Below are experts of layer 5 (counted from 0) of a mixture-of-experts language model. Rows are named router (the router's row for the expert), gate (a neuron's input weights, with its number), up (a neuron's input weights, with its number), down (a neuron's output weights, with its number) and show model dimensions 384-511. Each number is 200 + 30 x the weight over its row's rms, rounded and kept within 0 to 999.
After each expert's rows: a language model's description of what the expert responds to; "raises" lists some tokens whose logits its average output raises strongly, later layers aside. This comes from a sample of Wikipedia text that the model never trained on.

# expert 59
router,154,129,195,224,232,187,208,178,165,160,228,224,164,225,242,218,240,274,181,233,248,203,275,207,212,199,156,223,254,275,193,195,162,208,231,185,220,181,116,149,170,216,268,208,199,159,268,199,216,225,178,213,200,176,207,213,188,182,224,240,219,213,219,212,182,213,173,125,179,156,232,184,214,178,189,198,185,225,200,225,224,186,178,182,171,199,199,198,146,134,217,164,187,228,185,238,240,231,174,126,201,175,224,154,172,201,214,173,240,177,164,209,161,223,147,236,232,184,168,191,173,195,177,195,211,212,225,173
gate2,187,176,230,201,165,202,243,195,126,173,288,139,224,218,175,244,214,223,193,158,183,205,215,223,236,181,197,222,239,231,265,214,205,215,176,156,230,150,216,161,152,202,175,214,208,192,172,157,166,192,198,203,241,214,175,184,137,198,232,225,193,276,225,147,200,187,221,176,210,162,238,204,220,236,209,183,192,233,218,145,202,199,233,173,204,197,191,195,147,219,198,154,170,252,228,177,206,227,211,157,154,169,226,189,177,161,202,188,217,176,204,213,204,192,203,215,171,253,190,230,201,148,160,205,219,223,248,229
up2,225,192,174,259,146,148,190,231,194,230,154,195,167,187,201,227,188,166,219,204,212,181,194,180,216,258,184,207,223,212,150,225,170,214,187,277,251,185,220,221,225,220,151,204,186,187,199,204,229,223,222,211,197,168,175,194,193,203,194,127,185,189,224,152,208,162,221,160,190,210,219,190,158,193,175,229,195,200,202,207,242,153,223,216,156,206,236,229,184,173,188,191,194,168,183,220,251,168,185,162,217,156,243,212,149,215,176,225,212,163,201,194,185,179,197,152,194,171,207,183,210,202,215,212,192,103,209,178
down2,196,257,223,200,138,237,271,166,227,210,168,181,140,224,214,180,256,249,238,202,249,173,165,183,146,220,268,191,191,249,225,217,245,238,233,239,213,166,187,202,200,171,132,136,230,226,168,246,240,207,197,236,195,234,222,180,216,248,206,234,151,205,157,209,146,171,174,157,199,235,217,207,198,211,201,191,162,189,233,201,185,184,166,191,235,191,191,178,210,169,244,251,238,241,197,196,207,198,137,192,245,179,188,145,178,192,180,161,234,195,210,177,159,237,222,185,193,207,230,271,194,178,173,217,169,213,192,167
Measurement units
raises: " in", ",", ".", " ", " and", " ("

# expert 4
router,205,192,250,184,161,140,246,142,150,164,204,218,185,200,190,181,233,173,212,160,176,233,229,194,167,201,193,172,187,170,188,218,167,183,176,229,203,161,168,214,214,226,189,217,204,214,242,238,166,241,230,235,222,227,159,213,184,197,172,181,245,210,239,192,201,201,204,216,159,183,151,227,196,195,203,205,231,140,205,214,123,173,175,188,187,193,174,206,182,234,231,210,128,224,207,238,233,216,196,196,150,196,191,214,167,210,263,189,248,183,127,164,237,188,211,230,149,168,240,181,208,269,178,171,183,178,138,179
gate5,230,200,188,255,217,216,222,225,215,188,195,201,171,133,202,207,205,177,182,242,236,172,258,205,225,154,177,216,265,158,176,184,204,228,170,209,188,149,129,192,184,237,182,216,187,170,205,166,190,258,251,226,195,219,181,174,139,143,188,249,174,212,234,241,168,195,215,193,187,210,209,228,163,183,197,236,227,245,158,183,240,162,182,211,190,187,168,213,168,216,176,189,179,198,224,187,250,170,212,176,152,174,207,210,178,186,180,211,195,221,183,179,211,207,144,207,191,181,222,214,154,220,223,141,206,191,255,221
up5,202,198,203,182,242,222,219,199,203,243,214,219,199,153,218,221,178,182,248,190,216,164,233,213,223,190,161,160,242,180,158,184,199,209,203,220,258,172,137,194,190,225,244,180,146,153,216,175,229,239,225,176,191,190,195,181,178,182,215,237,158,199,198,199,172,207,171,207,226,258,194,172,143,199,222,188,220,250,175,153,276,172,165,228,209,138,157,173,167,201,182,211,194,231,225,192,215,186,208,178,175,210,259,218,203,156,172,249,158,205,203,154,227,209,182,238,185,213,199,218,201,219,185,183,221,220,211,228
down5,273,208,216,204,188,226,179,200,217,243,207,211,174,174,220,233,169,178,196,229,168,203,200,177,200,187,155,178,232,152,228,175,216,151,259,184,218,189,194,212,156,214,237,223,214,183,148,223,264,176,275,200,242,226,170,181,189,201,211,213,155,233,184,220,232,208,188,205,212,203,151,213,202,193,227,199,217,285,213,235,185,154,198,188,220,224,241,203,215,167,230,255,269,232,268,187,213,169,237,192,184,168,214,231,166,224,170,154,215,232,228,230,216,198,182,237,185,187,207,167,219,187,194,209,215,178,208,171
Line breaks, creation verbs
raises: "===", "In", "The", "A", "-", "=="

# expert 56
router,207,203,198,207,213,266,259,149,216,209,211,181,222,187,222,208,162,205,141,216,171,161,185,160,222,220,168,226,177,193,203,195,193,175,185,188,201,213,230,145,219,165,211,191,235,173,197,191,199,178,178,185,172,204,224,229,164,166,196,203,181,221,177,202,208,171,207,198,160,236,170,205,233,196,188,227,220,171,140,189,196,189,175,159,160,223,155,176,202,237,198,128,207,212,163,262,156,189,144,176,205,198,203,172,210,205,229,266,202,200,164,222,235,253,250,155,182,190,154,205,163,238,221,153,201,210,164,212
gate0,175,182,200,175,206,261,202,233,173,204,176,214,205,146,211,217,191,146,195,181,226,199,209,246,168,197,138,193,216,222,202,219,196,178,173,178,218,157,251,227,222,219,248,226,146,266,221,193,262,146,200,161,172,139,196,225,178,173,210,230,222,228,208,144,160,215,253,200,197,191,203,169,193,236,158,202,206,189,189,220,218,212,215,174,144,190,213,227,170,197,208,198,224,221,167,122,171,208,247,218,204,196,211,219,254,176,189,177,170,201,190,170,191,221,213,211,170,133,177,196,195,230,237,272,199,235,186,231
up0,191,157,150,143,206,224,229,181,173,189,238,206,197,186,208,183,230,170,195,191,180,147,215,192,196,199,193,217,221,199,230,183,177,193,175,173,230,154,221,160,192,155,190,153,181,270,183,184,189,169,194,191,243,170,189,203,163,133,186,237,256,198,122,176,185,222,269,184,229,135,224,182,194,195,139,192,210,210,170,293,213,255,181,179,132,194,218,163,221,194,248,207,196,238,178,183,225,231,207,205,195,243,162,188,224,211,232,165,233,242,197,168,234,155,235,168,195,180,186,188,215,223,210,199,180,224,228,208
down0,221,161,195,170,205,230,154,206,215,188,190,213,164,194,210,202,205,156,207,218,174,194,253,228,208,174,162,228,217,230,188,148,239,154,234,169,198,115,227,200,191,221,190,189,227,168,162,218,205,190,184,183,171,224,181,217,186,164,229,182,168,209,186,227,192,206,234,170,230,199,185,197,165,208,217,197,171,219,212,204,184,216,259,165,249,190,157,209,205,237,180,194,186,195,207,229,164,234,208,213,230,179,168,221,228,258,200,228,179,231,176,217,190,211,160,224,231,154,200,201,238,181,178,175,227,221,176,164
Line-start markup
raises: " the", ",", " a", "-", " ", " to"

# expert 9
router,208,208,217,190,213,215,151,190,215,188,167,207,228,187,238,177,248,266,190,171,240,219,164,195,182,192,203,195,187,147,232,177,158,188,183,218,215,135,197,155,217,218,172,170,254,197,209,134,193,149,219,224,236,217,209,180,174,220,233,185,255,167,161,210,214,226,228,209,140,183,154,213,190,188,217,217,230,153,225,196,172,212,223,164,176,225,149,178,207,181,214,199,142,197,176,274,157,134,243,199,152,195,243,200,238,191,248,215,187,167,159,191,220,240,247,177,143,180,251,270,249,148,188,165,166,171,198,198
gate7,214,184,227,195,150,191,180,241,193,193,191,194,205,173,250,228,204,203,181,198,197,253,192,206,243,162,187,208,265,190,180,184,213,170,147,199,244,196,143,195,197,166,128,124,189,182,238,155,174,200,248,190,188,221,201,252,175,179,211,161,212,178,177,218,258,215,197,177,205,182,231,223,201,146,169,197,196,195,216,159,187,268,180,160,207,264,201,219,173,164,183,192,216,277,192,212,202,191,215,217,191,190,207,197,245,207,180,154,216,168,201,184,199,170,177,252,245,196,213,172,204,234,206,195,178,178,199,198
up7,227,227,196,188,216,242,131,162,162,184,172,203,173,234,184,213,186,227,186,205,211,182,226,210,162,206,135,169,186,210,209,229,175,200,224,149,175,241,224,264,167,180,201,214,238,237,237,185,195,230,215,172,202,198,212,205,129,249,159,198,253,168,209,211,191,203,245,239,206,176,195,199,200,176,210,224,209,122,196,106,170,219,211,206,160,223,202,217,169,176,164,204,114,213,224,201,182,149,203,199,180,167,220,213,227,207,246,210,230,235,177,158,230,205,207,201,185,147,219,212,207,237,178,180,188,191,218,223
down7,204,211,122,237,205,227,198,249,202,221,223,178,223,185,182,207,201,199,171,193,184,190,165,145,176,213,153,204,205,204,232,210,193,200,237,175,151,255,211,179,185,289,185,196,117,195,216,207,166,223,176,207,221,244,169,215,151,177,179,238,210,149,215,222,177,210,174,199,190,212,176,197,216,160,244,245,202,197,220,169,164,226,221,164,204,180,191,173,160,239,172,214,219,187,169,213,188,227,202,185,221,202,208,158,208,160,240,183,205,200,189,168,250,154,180,202,256,211,150,220,177,200,137,262,169,218,218,233
Line breaks, headings
raises: "-", "\n", "|", " ", "===", "In"

# expert 52
router,270,168,174,117,141,191,201,214,178,185,180,253,179,172,196,202,159,204,148,221,225,217,206,209,256,216,210,204,226,161,190,213,234,185,239,174,167,176,220,201,177,217,191,213,243,105,213,155,184,220,221,223,233,266,188,252,208,183,200,191,187,226,175,193,203,214,250,193,140,163,121,148,227,210,180,242,234,209,206,181,182,199,222,228,171,214,176,255,237,186,194,200,207,170,218,191,239,204,204,223,210,221,169,220,208,219,231,217,195,221,260,148,251,201,214,210,185,217,126,173,132,248,220,212,203,210,256,239
gate0,197,188,166,169,161,221,167,198,179,197,220,180,195,209,197,230,252,162,176,271,144,192,171,170,235,172,204,182,197,220,196,180,155,204,302,184,208,219,212,177,193,239,168,189,169,217,188,199,188,209,200,267,201,184,177,248,209,187,197,203,186,186,252,197,172,189,140,180,252,155,214,207,221,162,165,170,176,188,248,236,184,211,155,233,207,210,235,225,192,146,213,194,184,259,171,188,259,225,221,146,166,231,192,190,230,148,201,249,212,226,179,261,214,188,185,197,173,195,222,210,160,196,188,190,257,217,203,203
up0,204,183,225,160,249,167,190,184,209,240,205,210,202,193,183,181,168,240,191,148,228,183,225,166,127,181,248,205,218,148,199,183,185,195,175,202,170,155,206,169,197,204,203,203,217,219,223,229,173,183,228,178,184,168,272,241,214,136,183,149,117,196,136,193,204,197,244,204,186,226,205,170,186,193,219,164,192,160,136,152,217,198,237,212,197,184,247,194,180,260,174,230,214,196,248,225,175,154,169,199,238,192,187,166,216,198,227,170,214,207,185,132,136,185,178,199,195,211,187,200,210,228,178,163,178,170,184,251
down0,217,209,184,177,180,232,219,155,195,193,191,218,173,183,229,187,181,212,150,152,185,189,217,192,214,193,262,216,162,182,165,182,222,187,199,156,159,201,194,265,184,227,305,222,252,198,223,253,185,181,187,201,215,193,158,250,211,194,207,185,163,260,216,172,255,208,215,207,178,232,149,185,147,177,185,214,203,229,191,239,210,194,189,194,223,186,270,182,125,201,194,187,193,171,211,186,241,265,194,202,169,122,219,170,169,255,176,240,216,208,263,236,212,233,147,184,255,221,263,160,185,191,210,208,216,196,244,248
Infobox list markers
raises: " and", " in", " ", "be", "in", "s"

# expert 43
router,162,134,222,213,252,200,197,209,233,241,162,222,255,203,204,181,218,229,169,163,206,220,245,248,178,223,156,211,212,199,186,216,200,207,192,182,171,246,198,229,203,201,178,233,142,188,220,153,163,219,198,243,262,222,227,180,176,182,236,213,179,240,237,214,191,219,167,236,232,184,228,164,177,188,218,121,209,182,203,203,237,193,138,186,228,199,193,228,129,139,177,178,192,223,180,195,267,222,201,159,182,178,202,122,157,135,184,177,185,226,236,185,186,152,189,194,208,150,174,214,249,213,168,189,210,209,233,197
gate0,230,235,181,187,213,202,211,198,225,199,181,232,242,202,208,185,142,213,227,222,226,212,211,239,175,182,192,194,204,236,225,206,194,201,249,285,236,267,190,188,191,189,174,238,205,173,238,212,221,192,215,244,212,187,157,202,154,151,141,217,205,152,235,258,246,209,169,175,196,165,206,146,225,205,202,201,261,171,217,200,187,191,161,215,196,166,179,195,172,203,204,246,199,215,215,206,148,179,194,237,235,201,174,210,203,217,198,184,218,193,245,168,201,180,260,188,199,220,182,188,216,196,140,239,180,199,159,234
up0,242,198,175,196,246,243,171,200,217,190,246,205,198,219,168,185,164,216,267,174,218,235,214,248,209,200,197,169,138,283,220,195,207,159,259,240,203,229,262,174,224,214,193,218,198,186,196,221,167,153,165,195,211,195,209,219,140,152,195,237,181,221,235,231,246,234,167,210,220,180,190,161,209,242,228,189,243,195,203,260,208,217,202,153,219,148,238,234,207,212,162,242,154,209,212,160,149,234,188,181,207,178,223,223,197,158,227,191,209,155,163,202,210,192,220,215,165,174,199,129,211,253,135,190,200,233,160,205
down0,253,189,169,193,190,236,182,164,188,215,219,263,260,277,186,153,243,251,195,159,191,237,209,211,208,240,235,218,173,239,221,231,187,245,184,245,152,202,171,201,232,187,188,203,200,242,199,250,214,203,219,197,182,226,216,164,225,151,178,150,196,179,209,225,154,230,212,196,201,139,164,218,142,125,179,236,222,169,180,187,175,175,210,245,182,217,217,209,210,206,189,229,232,194,172,211,205,186,205,189,240,265,181,198,202,162,218,198,220,208,175,187,220,123,194,221,223,193,238,194,195,228,178,191,219,185,129,189
Numbers and quantity words
raises: " ", " different", " the", " new", " in", " U"